python train.py --num_hidden_layers=8 --hidden_size=640 --n_experts=16 --experts_per_token=3 --d_expert=416 --d_shared_expert=0 --hidden_act="swiglu" --moe_layers=[2, 3, 4, 5, 6, 7] --router_score="softmax" --normalize_top_k=false --routed_scale=1.0 --balance_loss=0.00598 --balance_bias=false --init_std_router=0.00653 --lr_router=0.000528 --num_attention_heads=8 --num_key_value_heads=8 --head_dim=64 --vocab_size=16384 --norm="rmsnorm" --norm_place="pre" --norm_eps=1e-05 --positions="rope" --rope_theta=10000.0 --rope_fraction=1.0 --qk_norm=false --attn_scale=0.125 --tie_word_embeddings=false --parallel_block=false --init="uniform" --init_std_qkv=0.0167 --init_std_o=0.00417 --init_std_up=0.0167 --init_std_down=0.00417 --optimizer="soap_variant" --learning_rate=0.00216 --beta1=0.95 --beta2=0.99 --weight_decay=0.14 --lr_head=0.00366 --max_grad_norm=2.0 --warmup_steps=200 --schedule="cos" --final_lr_fraction=0.1 --batch_tokens=[65536, 131072, 262144] --max_seq_len=1024 --doc_mask=true --train_tokens=552600000 --max_steps=4073 --dataset="wikipedia_en"
Below are experts of layer 5 (counted from 0) of a mixture-of-experts language model. Rows are named router (the router's row for the expert), gate (a neuron's input weights, with its number), up (a neuron's input weights, with its number) and show model dimensions 512-639. Each number is 500 + 50 x the weight over its row's rms, rounded and kept within 0 to 999. Numbers have three digits each.
After each expert's rows: "gets" lists some tokens that make up at least twice as much of what it gets as of all text. This comes from a sample of Wikipedia text that the model never trained on. Tokens count by the router's weight.

# expert 15
router:513570512549512558553477526521515449530545521472466501506502523441553437480505524446528494512437441435482488438504538507511604617486442526577579510489541429474510537466512415460588532496396490417552579497492501436522432447548512546566499497487503560508506518592461467607481511446497502497503437575541501531418534510552457466554525552534475512467568426468489497511528510508554437497505
gate2:530530500476549476511532479499445492413479496529501500444503416511499560512450409451506560555529479487506459408508497487512470427490389561589431595445516392497521472477463468483498480534502497481589534611522600513491497461464507533494456500599566539448469540527444449432529493517491508475418519489448515570477515533569568506465509471552555369532516456537520461515575484544400493485413
up2:507504525456493474505555507508471456460508506436433492511459496551546512586491593516534450452617500594437548553479486514421506616570500480453462391441546486550529523566502550588479511482582518522424515546510524399517446443319459450483513526548562445543577525600472504539555497665441385470486456536505566423537541612496541527468468463506501430478488499486446483509431541570526424524539
gate3:535582515571562510513396531575476528512587494524525469409461505500535441467511533597502458492441518448510529508467448518429479440393553542534574475447497555520457520348458454512554457476429522508524440470509525507497493504501510513450508527505498560495467568525381430548494457521554513390491497372503516571464519503522527451496464587516594488452682540440462479499549438587467472506607
up3:488471502570534553448448540497492514552542435468552580436497554541492534399477553528446553500507495515493521514511529461476554523514458587506582483598421349494520487505423547475485574438462518492476532459495492471446448410552549581590453522493419490472558505529472528463531511631437450440499558573557474523450539591511530527567417570550518383537477522608498446567628551645499465493537
gate4:527549548473478470544466677527462511545560556511529523508525483534508530547501415577456490502546461501527455463516516500539397508497401466528551554541466549475482560642444561453509456418448531513516508457484525479498574485520464515565392443535565427500472592565451471557515614499461508508580485479551499523450544457487606451433462498682549469442500508456428388469440517481541547436515
up4:483559503482493529473485538506530512502521547488494533477475528450472523575446534445533544578508549442560528490516560544576572478491559411530457499528543461480560469490465553444492496463523458637503579479500530605570589546459510524431524471506459458481508497526531517544527543470446373536502550547509487448479510507440427478527487421475518570512447444539622471591510565565523466452534
gate5:470475529538557450540478470445612471505494556544439499455521499584540539473535404490440539519438474441566477425559457529540460538547505430479507519482526471521447547511379468543451460505527418521490463467440551520634513495440397491500504397520464497472485504477407522415463551496462528510527541533492436484484532406513443551531570548524483442536454536500403518480490608562596586462454
up5:459543449474440460434565502534576485419526468511509589458374485465557567510476489330454460454491593477569546528505440525441491471602466475470436501498474473611457540443515491515540495367467488416413533453528465510471558581498481469498351387463470554467448518474488527473543493526484545529584459451456507460513434551514548503567480539509420534547432498454471467495567567545439376525535
gate6:494564564417495540531501506499506459546555458429605509472455558512439500533509443515492530591508401565492460452490526542487386543557531354437519526523580477416554490514518457535424583590534431495483499513507402552480475531537534480511434495537491554529522423451528486545442454606476510500554405480470528504519480469564606558569495451505540507571453481523490515500418503506557413455498
up6:546463482439465563466478419422528457533497523571509463461516415494517542456485455440544426550452569543533452497548517440494380453563434439464564492459473434493486477416595511554453531407486553501524514437541606475425444520481494520504531491583532520511419456470528473477521350468453452529406509470500519541441481457539565467510450504532466587519506555445483413552547505404541526469601
gets: "\n", "i", "u", "o", "er", "ro"

# expert 14
router:531458457492480464475489439570519458371426521499516569511532500487499565488455533511506450509457488514503531396444542602440430419474557512475465513508557532599452547462556551443539478487564524513493436490409533455488556503555567443525509419455513542459470467512477563523619450518560531579503432463436488504488567368548530536473456504479526489469554601573586495464403547495543379504552
gate10:491524512506417537546490552490384537509599465395466506482536534514425582543515440561430485536497565483501511490499621455509580453460560568561455417428543484603479515574542544519548460487456434502556468492579502514535494507358425511463504408493540433582580557388437531448432501471502549523532479551496501538484455448430413497550416502473527419459530532445449583485473500535523496416610
up10:437510443538555451566477459441409441550538503473570481454508457454461567510534465489622535520448541458516546469502548566466528525656507537540485457476443574514462541472559573446535511428578527517508487496528440550544532548455516499561466488563502498431559416446453520486526485611541461651460525386500543577557468502526552493529459526502519507459545515502550514557553553579450428571604
gate11:478482475458580474578494420432484627580561474476577424489453506542431460427473465501447467509499490504445469546411526442404426538526546429500473490451524571530511513435495480604415630586427472499616545527469482392448469485446458451453517461472408545560510533467529378565503511481448456531466487497526492537424468521476439537483510427457397545516452542480469501484462466512493485542471
up11:464466492539522604460530550464504466452506466437580485582511421607478412484429451483413550490471485478459501536514514453452480511512428416557537532520515510460507573473490532476521470483438509462545486516579434450478470589469479454476543486552458528533520593455571595418517522529446559527557465557583536438498463509489522479353487459448525475529478441516482547524452549496493463454576
gate12:511541431461475481466425443501459458513566460427454425426556436460483534536528538564532493536511484477542542484491462441423454504600404489536464424519462509557579461614485566585431479473392508533537564489454573508453548441503475572408449425586446424372518609440526534447514477579503630515478492559453498442421583507560522531477567506425448430481519547456466455581484545464569513492455
up12:500535472458610428508565482566469426460483529552476464532495511537480507502471584480477514557528436470559570464503394481564539517490497404459480528437516541551530504549580499562389448485534456537410577524501577500511504476496455564393463443523508461494511508450491386541463532428520525535555482416506428450492458463584501544487516514485531576540527501480452535361498530514583550463483
gate13:500557413501512503514461504492543614485521447578459578487410560532515499524511491472513471529408463431545580492489413582523492505470434495481514611568551468467462467434538487461489522549447430497414523418442532499542463500457420459513542465605494488426471461424447511502476550547420500550561540562499474454412567459422448545394514418442442441466460486525497552519476555398553433513457
up13:508465479387473532482576440482486466441487481479516484564499479485466535581506588433501471514549506557583514498521569472520483489593608523447446490497434539450504463559490525561478512462506518430542563523423604557525424576475503525478395419535480563390613559486495567463477562563522554459491448547501477552519519455433370478397552503460614469537522505496511459442515512418496463538510
gate14:495466536411572506518533538384434487526451562442505546505491584493530526524401540451464510480475485463525633569538436505506410450594592412531544498527511437390539481432493522527541573511500497494477533462511534597422584605507548457554559568506499498477571486526522487478402530468462542559488553560456493531517480576456543608513548511496457590474483526535413568523514447370472427569521
up14:617579422529485493470533450466525514536487542499510497415444476523517483506473547527448499521482535442519535560473522512545485503533495398387539510445467481422409542461458519553491541450523544566350477458425537511525470520529525522473535490483493534490459396513531474545545472532441461559546551622493529639519509455563429479495488420532453462502621427454492497561537472467507559482514
gets: "2", "1", "0", "3", "5", "4"

# expert 4
router:541510467541518464516547523472557504475469488492483462599550526498497498562548436556417481597484550550449518491531567522514573431483629498471515488537532401487423392608488520521481576586478551570548576526533420466446522464510396508398537544453559496521477509494426508508411502509537439558524515452450403540450500528540441590427549521522558476528513467561518512522572482469569418533499
gate10:348546577584536525476505491401522548468552484548511482450473465481471525444480452476454492522452509482533478550532550615489527435500493521547438595529519504509540467559581514373565474446418480386583523475512493432481444505496549522522471477488461523476500478423463405443570498492537542552451487505568495455505547461490504489531463496452494625559424497530552487536472468497550508561459
up10:494378482479509552550509523517555515471503465477612479452437478358592517479497487577483554475595490539468483485556506545536499424482512522528506535534510460614489549473569590493479498451507473536661538469465491577494407611491510542446461484502426481483544506521516507525498516558560462515475430422472543534554515495487468573479437535480503513486492520568551555485433526435479610562444
gate11:455493505423392493435544515503469532475534424503574474474391543559596429529459470505453468435497473487466485531430488441559516512446505479435462472491483480518542490459555449467514521506490492447419516476513570509512497446499489497532434551495514536503554451579490466539558440465468426528481504436496546532478332489485516535514521516438591441504572514600490486486479518458456546470505
up11:566441550550614556549512466539447588471451510540453410525541447520492444475490491517500518485415531518490571415480470503472443399453466480520585546405503477440478404575542517530396440439436526543560493560537409484505446535490465613443478526486536346539471590420591484449591426538490527487500464436483499522461423570549510474529505523504501476515624422486426498494447451558408428550415
gate12:519467510484488418471550549498516511476472460460535545486538502491511525591439454570384494441542473480534476529574507518417532610601509453533551439528520543533436501499522539580510465511515544452456530458498481521510474488419443508548509381555548456508462523459447562566470491484525511411460482468505495458517421493463539596564408480575448539649489440390517475609434478433530506534523
up12:508585504453464480496517468510542532531433554475511525469392517460434427496405452544501633512604484503496555448542547464504399515465431512579499513562512435482505432443564510471516526568545421462450442566490550479430527356474523454575461461505538483553496494577498453485484374541449524498569447428495465477441600412497524472429492444465420549513440504416479510506383426543440561501510
gate13:435492428490526512503406520514508433534548467537549436446407444533450470458545528477480363431461529505548482659466540414480444527493512531473510487434429586479482485544482493523439388508501539516481482486543467613400515513482428544462464488462476465456471530476522514487424477480519449563457619517492595477518526486380483441528504577494502506518484415425566513487483517479471588517432
up13:489507510554482480406568523453542509543544479536418479525385485503543535527408544476474476560470518428524586419409461608515540534428580574497426564502576584471472543488580586539466532490534501511492527526507553446518503526555465468488462529520428521494522478524495430513477461472444518468373450546536520545460499524447543534487546502565586536594532555528430482437506468478539525456555
gate14:513557471519524454526496478528612496565393525533457509490512392536447414466514443450468463522598579502487505595471429537443595539544489455517501490451448517585515487473509480605492388564553568441490502440531491567448530474537470475462551474547506451587492531521541455527523535337575384496436482643498469561487532505522539466505479490536487551443395519609533469412515488533526476429519
up14:461538412526502513546418485472556464468597504584467475537464454538477451403479485520579505549579573535472444466539528451466485463542521505484425534387632491492442494500516525514428541496495495522670537423575410572506557541526561543476591424494399524592596565451482498436475546475515484484492446485541512517513439477596496396438454476466549491579545497472499469477482480508587571464470
gets: "\n\n", "\n", " | ", "| ", " (", ", "

# expert 0
router:408511511432481506557514434596512480514487537491546457498510550551562552498489494495537523434487631488484516380479513550523407420527512504541430394489459512510476473525497483482431459472551434511467449507508379618511383507529457444510472448617572429406612453512478507482556506603516561507572444486459525483516496579503466520410488435634556515588427511482487475422534517576498499522454
gate2:500516526524527517459564533475507628483438446429588450530499438473485467533510506470626481500481486570500466431501533538478476484437567446472520487493586567496454548439468434458573519463377463569512521524509457474467574574521486497520459524464508517500468482465506536455509497522477555617506403466476506454503484553480628591532486559438510487521495475581556615571459462532593525575386
up2:560505512519485547487507523494463484461494457551514527530472518485478446552501419547546410418570484465502646466481513502536491456451448560425401498485505416540502388500457465513566462473503514481536563485419625518426534523597515547649469549568533491488499471599509367489463446461536591496518515484479415583519582515555524500487502578496396395491425581516505474505477464463518526457555
gate3:512540552524528501455467484416502401540476549532525506429467496605537516496486647534388542505530515600528536474572483438613482492575587434464521455493483415553483511588532479405488521483571440471579510598481504471454526432512564573471577549498484511501479506523479450506486448517481498504558533447433463486510523504499518552533392488432489551539471538551535435510426570491542546442527
up3:414568553536554396561550579432543472501552466513474491434489518602552514456570480526506529497484531467498536441549402520577490446462510523564475472480577517473570452472567524514453439593459562457529517479530507421421539500493463667512486597469402536491456501512524594525577446555501511462493533411485528497440571481531534577435554493548662440525429497480491455480495416505524499509470
gate4:529497470457542435451430605529501463531458559531497469470542470436499453534504458465509498475443521463550480498435477476437517483510537495489502480459442502460625444620506448597466506361599515491551494409551484413550567592486567527478444561542373443533469528479401488478514543585499526486565536401390577518550547481489577537519579432539472536475504486466523547471519502524569499542570
up4:612389569549502534465441527581510480498502426520530614528507455455545500549477483516552437575413500538503582503562503479463481446494445479561409484487497527526467424553474593488493514449440417590555442545471517474547537499510464581392423482464491482561482415379516456403504533445435495540543470572502549531565484507431520538548498561537538462563448462490461512536522485529497480479544
gate5:595557491491518539502462378500512580565549488592485488491518452519479505470572429488521561510514446483547569578435433515486468539510478526506479492488441493517548539608408491420565557516469487489497451532482589457513466431440513474519588527552466503497447470521414516511547458485479475397545409476579563527484501496409476556498482470617442521502561555549500496491487475468549510427509
up5:440486513475549547513554353490559466507448463499476435515545469454437459525604544561551495532535519540482558451476469539559496467488564473455451541446453577557574519458503533546431471520381526512520555461455620363455578475547524587391478486573480503551458494453500497487534569531556537463549533493471528510559423480501478488513471451415569490502513495552566469476447486419444516385459
gate6:488510578399486512521562550370501515465470627494489516491541540534562483476458479533507497653518621501440533525477471552494444577469450445493559533451556499455525463466441467525536426513535508473474522414521495524494466551516499475526537436464522486528514536468565518490403531526480608550507466500601550475537528577493495546526485513482580494445489497504469523501515410513513496463485
up6:537527441560570436521545468533420644511518527534492579490494523606508555519492354540533440482528474512467554458450449503503512566542522567525483470495497475505346460432500543553507404457445483521539535467555479525559448449510600476549414515564473560599463478507405509558455555533505415524486551513482579447523461467451539445425522391589490558488570505512499446518505539572326541510549
gets: " the", "'s", " of the", " The", " a", ", the"

# expert 11
router:412525443455533504516501560506564532428522313475472525571541507499534570478417551550489431524525527538425494528470505503432471499436579463518408421597426529559444547493487522477477490497579462507436440505501449537488465495535520501582536525520453419506499477452537504523516490524577431437505586509503579466500544512549488499502586505544498512589541502570482459454490542501536473491457
gate10:404575447552473498510466567472455502493494514500428551505496475464464488594483405529552478412527480551533427517524524517521503460532388452550526557577487517470591459459468550492521555586443491501458523494486484535544420588519531559552556453487490475464524464434520425449448585514491540499501517484502492501541529560524588579373535545500442434413452484423475477461663537423617441523554
up10:469416409415497482434460523459500526436496484543634575561439471450572499462506521513501491533468462610552558503476494543425436510512480526554550480549557485451480459551456569510397457460541616438579554514500571563504465428509546516567434434479556412488486480531628544501526484492413536503464488486443535491518442468537443492482474464495533508509522462391452501516485506581507531507531
gate11:498511536509524449494502484600581555508453513519470461471470469509518565496485429543426534457465465359461559547515471476508581416594514479511548538450591503527439477467512494532560509449464376505403484448533564514491370505509558590495388500510467420511443547497525538476480473506426414489512489536523448524489465495511422539471493490477458537455500465554426506443508503610504469537526
up11:496467474488547517497521518392479492455519568562464460548444454452507622581506476439502540450528578418469480594514415540555527499462517521544427522524493549548521522473336445504526431478515458599419483464516443526529514399569494501410477518497601536574549500504545517365482552509492489489521447528516422565461456514472629618549553414550548434506538519470458476532470427515567514584549
gate12:414492526544490542483516486549598602451461450361550579530451530493472534446477493506485578478432458432492610489515566623535485457567437438388509519463477473556467487465510511485548328540434527510513565483485552618514491520482450485567476472486533470402540467423487535472476615481501516567529510475467542473511407517581450509432515521534479534530585455513559485552609429520495497484525
up12:480578528581464596500468561551519575559487463419405520513479529438458548396488537576543472439500513464571587480487533546478494460464565531432452551598489496518565486416522488479446453531486446501514516574435509497431547484527490552570581446460560531396548452478500607441520461483503558479511560414519494374445411380575494438607434514463405571400596521529527566518517441474576505531581
gate13:534553515481466465522465512377482526586534546473574513392562477518459461505473404466563532475521494541503532568543461524611567437548495431447511430504556517488409518535539464386567486528516463434591471443571519510535508474437488599467569546553547525413502521478414533487497521490430496508436500526433550521524550521512594484408473495406492597480606552471483490491399430524449428419536
up13:494519540414536539418549442497462473495402539500461575522573463496549499505531483480496514577579401545532485519369510581446505583432482526488518550492531592494513515443553569560487468508532460442508425438536404464475573523546404509481510430393456531519517508530571567565608499375513478495481533545442583476463433487515452486492484517544454447384508486516517568521549529460427512531481
gate14:470528495508488536536530525482508570446463495414527488455554559445505524498524514540431471456506526487432478479454524564570464610506574454516489521520490521579466545509517492428433498490384504460416528530544431496489330519407510501571474464509461469419477489465575599464570484535568421476581576615551525484464522457491382523380512398505492601604435500554556414504528573500467326550561
up14:562556542457492505474368579405566424388558556494568622445498463475479521425503418509555538494502366518538493511511430489496494497565465468496470502407510531452506539500517583558533572544493533602584536448520483451502515524554554538465472471502463513531488542455564539550484488473493603467469494553544508459548557420460484479328524496545484450590450517424533482500485433468571425417500
gets: " | ", ".", " |", "-", "–", ":"

# expert 6
router:449439542439542429479479484451536417520491502557461406454528499556465506457505434515515465522451497490540530502532445500576493392592583503422447552509497442459443503513449372472477452499611543572527559521547502615517437525492514541483449517545540490471609469603452511490612453548527524485513520539563459556550533490430484568427441450570421488564364460494486539422534508557535502555461
gate2:533446531558472523441549476500419566547531431471462442512508541490503458525494549541466606519594531485582526545467533514432584534553500424494438561540531487480495457509577476546543552550459534481528491507538544440443501527484429449529457426467491509511436556469508434497525531450485606468471534427485541506495457539535483511450468455514519512454504514609474491526585481488576565386430
up2:501479541548496529467492476497606466570493533476527494521453561507416530551524554605489425523558518431469538599506571450446501514517565507529517471529437518478574531526535449514540460554445484570533555393552675481471429506584483469464514502472461530630533558538434437458451559393479559559569565456522513545452517523588518556480445566466492400483458471459580534584467405426476500456374
gate3:494463598480550444574405469537506481599571543507465575492455428448517465548542438586481513450468426517490499459423589555544427579552499458468479513435506574488524563451523485404482543511477485494475504493477499582449411508464524568508445472534521546596509435530522492531489511525550488478461526575443543530569588473504523478512536389401479421573473458469462586524477470560434482455518
up3:514490483543540505464455447418451511502512464517580391360499551542547516581542589391572527422543430567459428493526555550451422567541485543521398429465530495610610479458481514618533414420473416476515563504596586454546541495497487396464520523593460549462491532482478494443543433474549481516416452546536569563475527456520456429539514492510549553331469368591455493578490473468466459523531
gate4:548585462450465500562560497478520504481466530547515573417469446482454520458489555570492548475495555542470519383576566520554526474535523562453400460451472362410495386585559460572636437486475499476523472459512587385576541455506533423592480575428497456535393488500535496455573471452545522506415446410521424589550505503482508388553456502496538488434402449509551513583548514484529461489525
up4:510605411437457561548499502514459391438589455538505500513433534471406524417420449577521515583522482545491444467590473494432501529513609503481540475564532466540497439534455458498560452494530517569534611537595503446522573491605480624511468600487536464566610503478466518508549580437555525466408355501461609589517584602534511507562496466568500481487473511523487462527567402506450505490539
gate5:570487525455489468453455495443484527502554508396526512434483518566505425525450546480572560505512583538530501558449408483481408442512507599488519594374492469509482474478485486468479509489517471444495558541491540523536490426561385465455563547536583489598455513563522523515564597545468491597496485383524490520622609457490509425517459504501460548497536438488544590471507519446461465511539
up5:480534535493422471458310524516460431501546543551460560446376501641465434452561555521506422579494542479470521531502456506534452487534510433548534463536566438529529552531533547507465615473481550541438533560518486433445538462391456499464520480526428448569568543516536559558529501504551561474465423548450524506481483518531494416522544420546461503522532455488574521520465522428491489522479
gate6:481509497490580484452522398521406494514508480468498543556469535519435460530534488516520517527536379474461431523509468435487485402467502604462457447505486474453412423423523482446465578481420534524490481495484544481464475523468544564556483477449507524501679442473384494588539516369488492549565540476467398534498461481441420508538483452473560500481494592535470445419515490544547416577468
up6:433494594461437467487434614439494440456537480554530590527543410521520395367613469453449424551431568473554514544506415539578494462497459499515535524464495495439448478442538493440574442559495439507600558417495485570533509527492435459527478520460473494449511459520447541418421433528464510442495540481411386489515495443530404477387458554541447520540585559527478521460489394571454500461429
gets: ",", " and", " of", " to", " was", ", and"

# expert 7
router:529411475523499453464548459486544491473456429542501478546586538518465515453515489479527462494497511558518607449524427516600515451474578462442451448539520412415497339434546479457543490503525491553497527394528513487443459474520521522527448432541513556459377554514560510399579421535511399493419444488568430557432467485452516550505545472470534416475510478491513486517582619453480538519602
gate2:503546426482570500464434560493539553545591592549529543489446468483518513469529503492515478598533477536516487543516428542398489601503513445496529511384519468535570467442448521457538439533545463546442456538534471414500527408559486526518509440533559517486370591560555506523508514584462517563396536616455535577504501588398463575472424426448560465479524534544474552515513504483564504664528
up2:618463470471511504517541406413523534476576458533453499581493594495482497601504387511522528490522496511430466611569469486551490552501600441451486583555440543464493468564398467532472638377592495523531530539523570528488609568473536544566525478527507486498460530560485572450500494551521513494547516460532584437510508436522470479488447557560509422528506451458497561500542589469516511523449
gate3:441464484454470473517568438535460555474581592496542460510542489481476452622528555488457590443407442542512382451438568580449522470562509478507534451563603446419502455532427407488506467548509448466485545464468526531599563531482474449479482498576468535499471439480518577596492456541434546413539502535565522472573527434424546473470537481534541474536524409505461394580551517523519513474487
up3:542587505574508467464544504479564463545529434465468523567437546534532443480537479506512481475547535426540538505469461390505491495503514463490482505489542458519574543444469539475375543567495529472501471505467449511533560543446517575534513518581547485502481353538531484546499564590644515556490556450492552503498493470570393487476425477601531485494424586506516490523507539508464521440537
gate4:473463472435553514511511515391556558501488454520485516581466455566542402440463432411480465443552422499441526527551505485438526571466465475562460494503408476519444444508583518534549469543561509537433586377599549498531591530524467418401457446587415616422488458525539527513506467450533487475406522535543383473444512544488628543407511514477606506515500413531499465597456451536441524563502
up4:539539482482541574462491464453553531567542506545505597522609445517477452519517462530499480471501535569534611427453524409451555462532517552548486587453485478520537488481538560444457476462461469646411498430510547512503422534495526567476524417520582599462490461499530470585540492402453517554471519471545561407457413427550506579538560505483565579543398470523471481531476522518520454574542
gate5:503489529454504473434537512460533427493475525392475522477563528463469515592501558423453586487437600531553430588412548635545525474530539417459474453504475528352565469474535393497602497447543513414460545499465416412492455437424360562464452621486545520554520539538505538552496478474456560570498555478544511588458529431467448518473506506437481492541441482489427491615445506460517607558521
up5:559510542497478540549541570452504659482505469519529419502571461476501445456599491475470432506574447540466453448589519535471535496485550488485486486444538428526449467520520483450578462459526490415542555494429398523449598495538576506592470422439596506462527467471435524571525525500514523455575436558456439547548468507543471496518449509453520491522453508540503479491520555503434498533478
gate6:440479481525431505509504547511537410445546493499542490512464490564512463457532466572510455429569507558487529500425448545500436566439591470523545561426479430424440483620446525456513495530532546405496433441532492413487542459512443469540471388570458457552439509503493579455542505385340480554562444498483577477484616589529486489501455385488527572527431499505550458510548489503488477598545
up6:478618502531579468522537383557501447473566556521534480553468512449448495387506561527435503503519446536484494532549537522496454546426507600361553506545453469459426532494458547500454542470528508540528447433524513601554548611599562623385452463532479407558568429458522448546549521450459521493450449464496610519421505487456497556471516535596572526479571498412554597547494516515511542416586
gets: ".", "\n\n", ",", "s.", ").", "\""

# expert 1
router:395490600423432431492415368449596438510526487462508510497479594558523522398532521531471531522426550427455504503519517452473478516587474514493550597498521501456518542563446499495434452504509528472496463565533482622555511586500489551436466559594583487503589512549469501544440544519443564560490501474509520527513528570483521415481462578547446529548391505436475448451575412512497577536413
gate2:497523531460496508475413516513534430575437461391445505420403497456548548525532566452502571500478507472488495482468484460504492535463415508476511556542328439536483422416530469516548506465454449451523440614477498534523622469539510445573431436459463463482492474444415505513485486576542534460411517529432515475568453507554471529480524572600505483525503323483485490507579476481495478602491
up2:561521465489531542502500552502466505484514474469471503515471510434602510455609512418595531523505508473377624428430551461506406556470509502468519532550479481429478595489464439495576480515595485457470536585608520552571574508558404485484451422482474505439604499522464473473563474491487497453516564420366514443467433520416452467535522576542445551469520635496442562518494465484572570554547
gate3:497514498468471558482472498407546524472489519517476437438440526593472568538424494498523459420457459518425489438497586532452526447533523417610513428474416490467474457551545335541573477591523556527496455443486463514442462456499509409480419473433500596517435450484452532577454438575590555497561523533494515526547476503491555431421544559488467516544447597497480508498498433516499482477550
up3:428477491460482551521468494394522539452524555534499487499478580494420553486460500566569458482503488515433451527516597544392516504549566445556485469540533490479462505525450467565501498511499527544466546586532527552428480446547547427512496489485390484580557479503498462513517516551528439491422619523515462452478501493617455538352528540573487416437429507515596453478502495529466563330510
gate4:461505413490536463457574533523501466349362572448426559517505532510477514585552376538469461554490535479497510541459481472566490467503591449562436409524503502476504567550455540515488464552507450507505509466497421547481470550442598485455527533487542523548515564492488505563565464560415516510610485457541461356532474470512536436445577492433465562541527549476469633552462451419561586413515
up4:490452455537525560535561494480456498575535563515506461500412610461450476477442448498516525575427479482597408573457489448512414496531579488563487510528530558602470448480510515482415525500514476515529460443480546482520519518518510598471572592594504427631511540519614525403579489551500496445554470562453484411518462496582511425507417412475455610518471515458494491445512493551469487438489
gate5:587502552540525468519549470461506511568568520517481585521521445411523499524438476556552520525541416541481484551463481519445484475604510542518505558409538513495562561517488486323478481481478573502511533510577427505503514575502491485523502543536615531506445470418623557530504511470439519485468521507483481593521447500494423452465491515522455515462570457498485475577485579539533575478503
up5:497423429540490516534471439524454528491505522461552550497516427530428468531545473574518412556523507501546426499547493447561536520653534484564533375468481442549517537477469444622482513433652433542510455452588509555437496458487389511470504530491437477479420539454388536592586494538524493454500461502491526436587421509531452504477455433479498582467432483519454444399619430438515550577538
gate6:490434568494470525528507474515524437470465489636544496513481505515553569497529459449537536469456490444513601473482522442492552529575639504440512443436443440389522457480440428593416475497527356527549629564453536585443465489409489502452525521506470527508505511517526514532473582490554536420521544482464566433551491467562411527454495531478493489480441531504364464563450433454520466555513
up6:439593504444414516504509485502509558497446476480378305531520574469516417427462538517548565548539466509496496514426531564457506488548527522427447539526551557614519510534495569524485425563474549444558482474521498428508642494486389500497454391636445454553505571528533521539575541508405437440575481543541462616489513482496502525510495406504567485534526464509517509512542568498510483396488
gets: " to", " in", " for", " by", " in the", " of"

# expert 8
router:533461395463476492478531527471486440556483514528514463508470467527457406570480522496443474512509469522571519486582496448559491402555526504493539550620598484528521483535454518473546520459492421559543543527516480466370536391421541477374545543384520539564481477532447594548491498481465493489517577430449505415570474554490498526556483358506455497522421487599468427514481441401516373478517
gate2:463459547530552559515454425510541420501517477467480462588483554548454592548402499449502436450435538501538485483508472494441437590585405518547423520457404541453483536603423520455547452482466495521422521520531501446479497454550544491378463487448495436497406498501461514416406426466399557492511496504472509507483553465468526474601427516456469367407454431536509617484351525521433568534455
up2:482551504469555504400481530504494539555533386603489547509508495545409556448462463554522367554526429545495483427578600493488519473573481509453469455473418566474502518576582471528536584565460491472468565565455527525437546425489455428487431517459495559575515502417499451458591535479573411505443572535498493513522499530539523510495492467474476539516521524524522541465414510581530521464552
gate3:548543439516512543515440416511553525538458542438618534482584553495530393469528466521453438554520420455534365487516548525448484496547452431533526485493496474559529473475552432461536455466585510511567487494481596499520489504538464564457539467490521516473514526560392572552591524498404538537462518552575488515438477520491473524511450503588457513566460493436454527423430493420483440415510
up3:507498509544451603485558553521503509516563474415506429480557454492505498511442585627503446490583505542488488571388453496506524383495406579542458518561470483446484485524496573489420486536426504492454510477504464497543533411478563486488518478480535525524494598435553484475526516459519505478557569480561476437515523457555455479481542508483488585501550539495434465403503503489492457557493
gate4:476482472464447506591590478478541418522552399421485550490389448532481425573461622516525550472582499464402546527492501486536509546497484434482526482482477531494560503541566474458549603527360460463472491502426533559547467504551441384471505561463634560537457533615544562523536524508517439468548513463544536448545482443511525545475460494504462534482469545552476454388464489443441538500458
up4:471560500462497456455453439509481433515481447532519501465456514433450568405355543463514450605454511481476523603425520467470380504575559442546435580425542499522551488519542546613533570482561569508396428552512482543569522528524539500376450555535470443532453470565486549585574497587512421414546448518482466521453518443519573496517522477431509488538591496480503457444486529591440490470469
gate5:586457510498540453447406472499539529446421484648568363562511507518492487545513434534614472546490431446481496486499511434615366389511531534484433438459584492499558560485551553512462514564542426573421535486480550502588426552460521412530537486453437477540537471522486438572472615518544543444510508569516538443487494444452552411538445518482538533557450516463452424430423434563558446486478
up5:565528477442591558518500496600599511485504479565500489427482464493535516517495442559512561401584540432372467528489467441531556544518534518558498493497457476476537527509532471500495508382490519457469651508465527474587543556475553536402334595474569554535442528491588437502447457563481510560412451532557518493490403470561476460495575530477441435484538516503431477496450522574468466549498
gate6:491407527468460510529507428453520472507403454545531446468515460421526580432442494464583427531438510551561399571575530446534473575523564476557400387460429510454460462547476499458506462464518481457580559495551512415460495503541462499493482542522452508560481509534431511460410426485488488486464509443506432497478527504444414464521543499533351518431531602434496592571460530516567554522401
up6:482516522510500520454486525521525503495368560441463425504617473461455513512405567443429443488517482452599467474466513483533549484487497467495577584512529549550472531449542430422468458502497558437517440404507539399447536491424562562447496494507453382510539463574543544476495507475497575383467575467478498586536514439518466522464608454518480484557615474484463433575465467424406502588532
gets: "1", "2", " P", " B", " N", " H"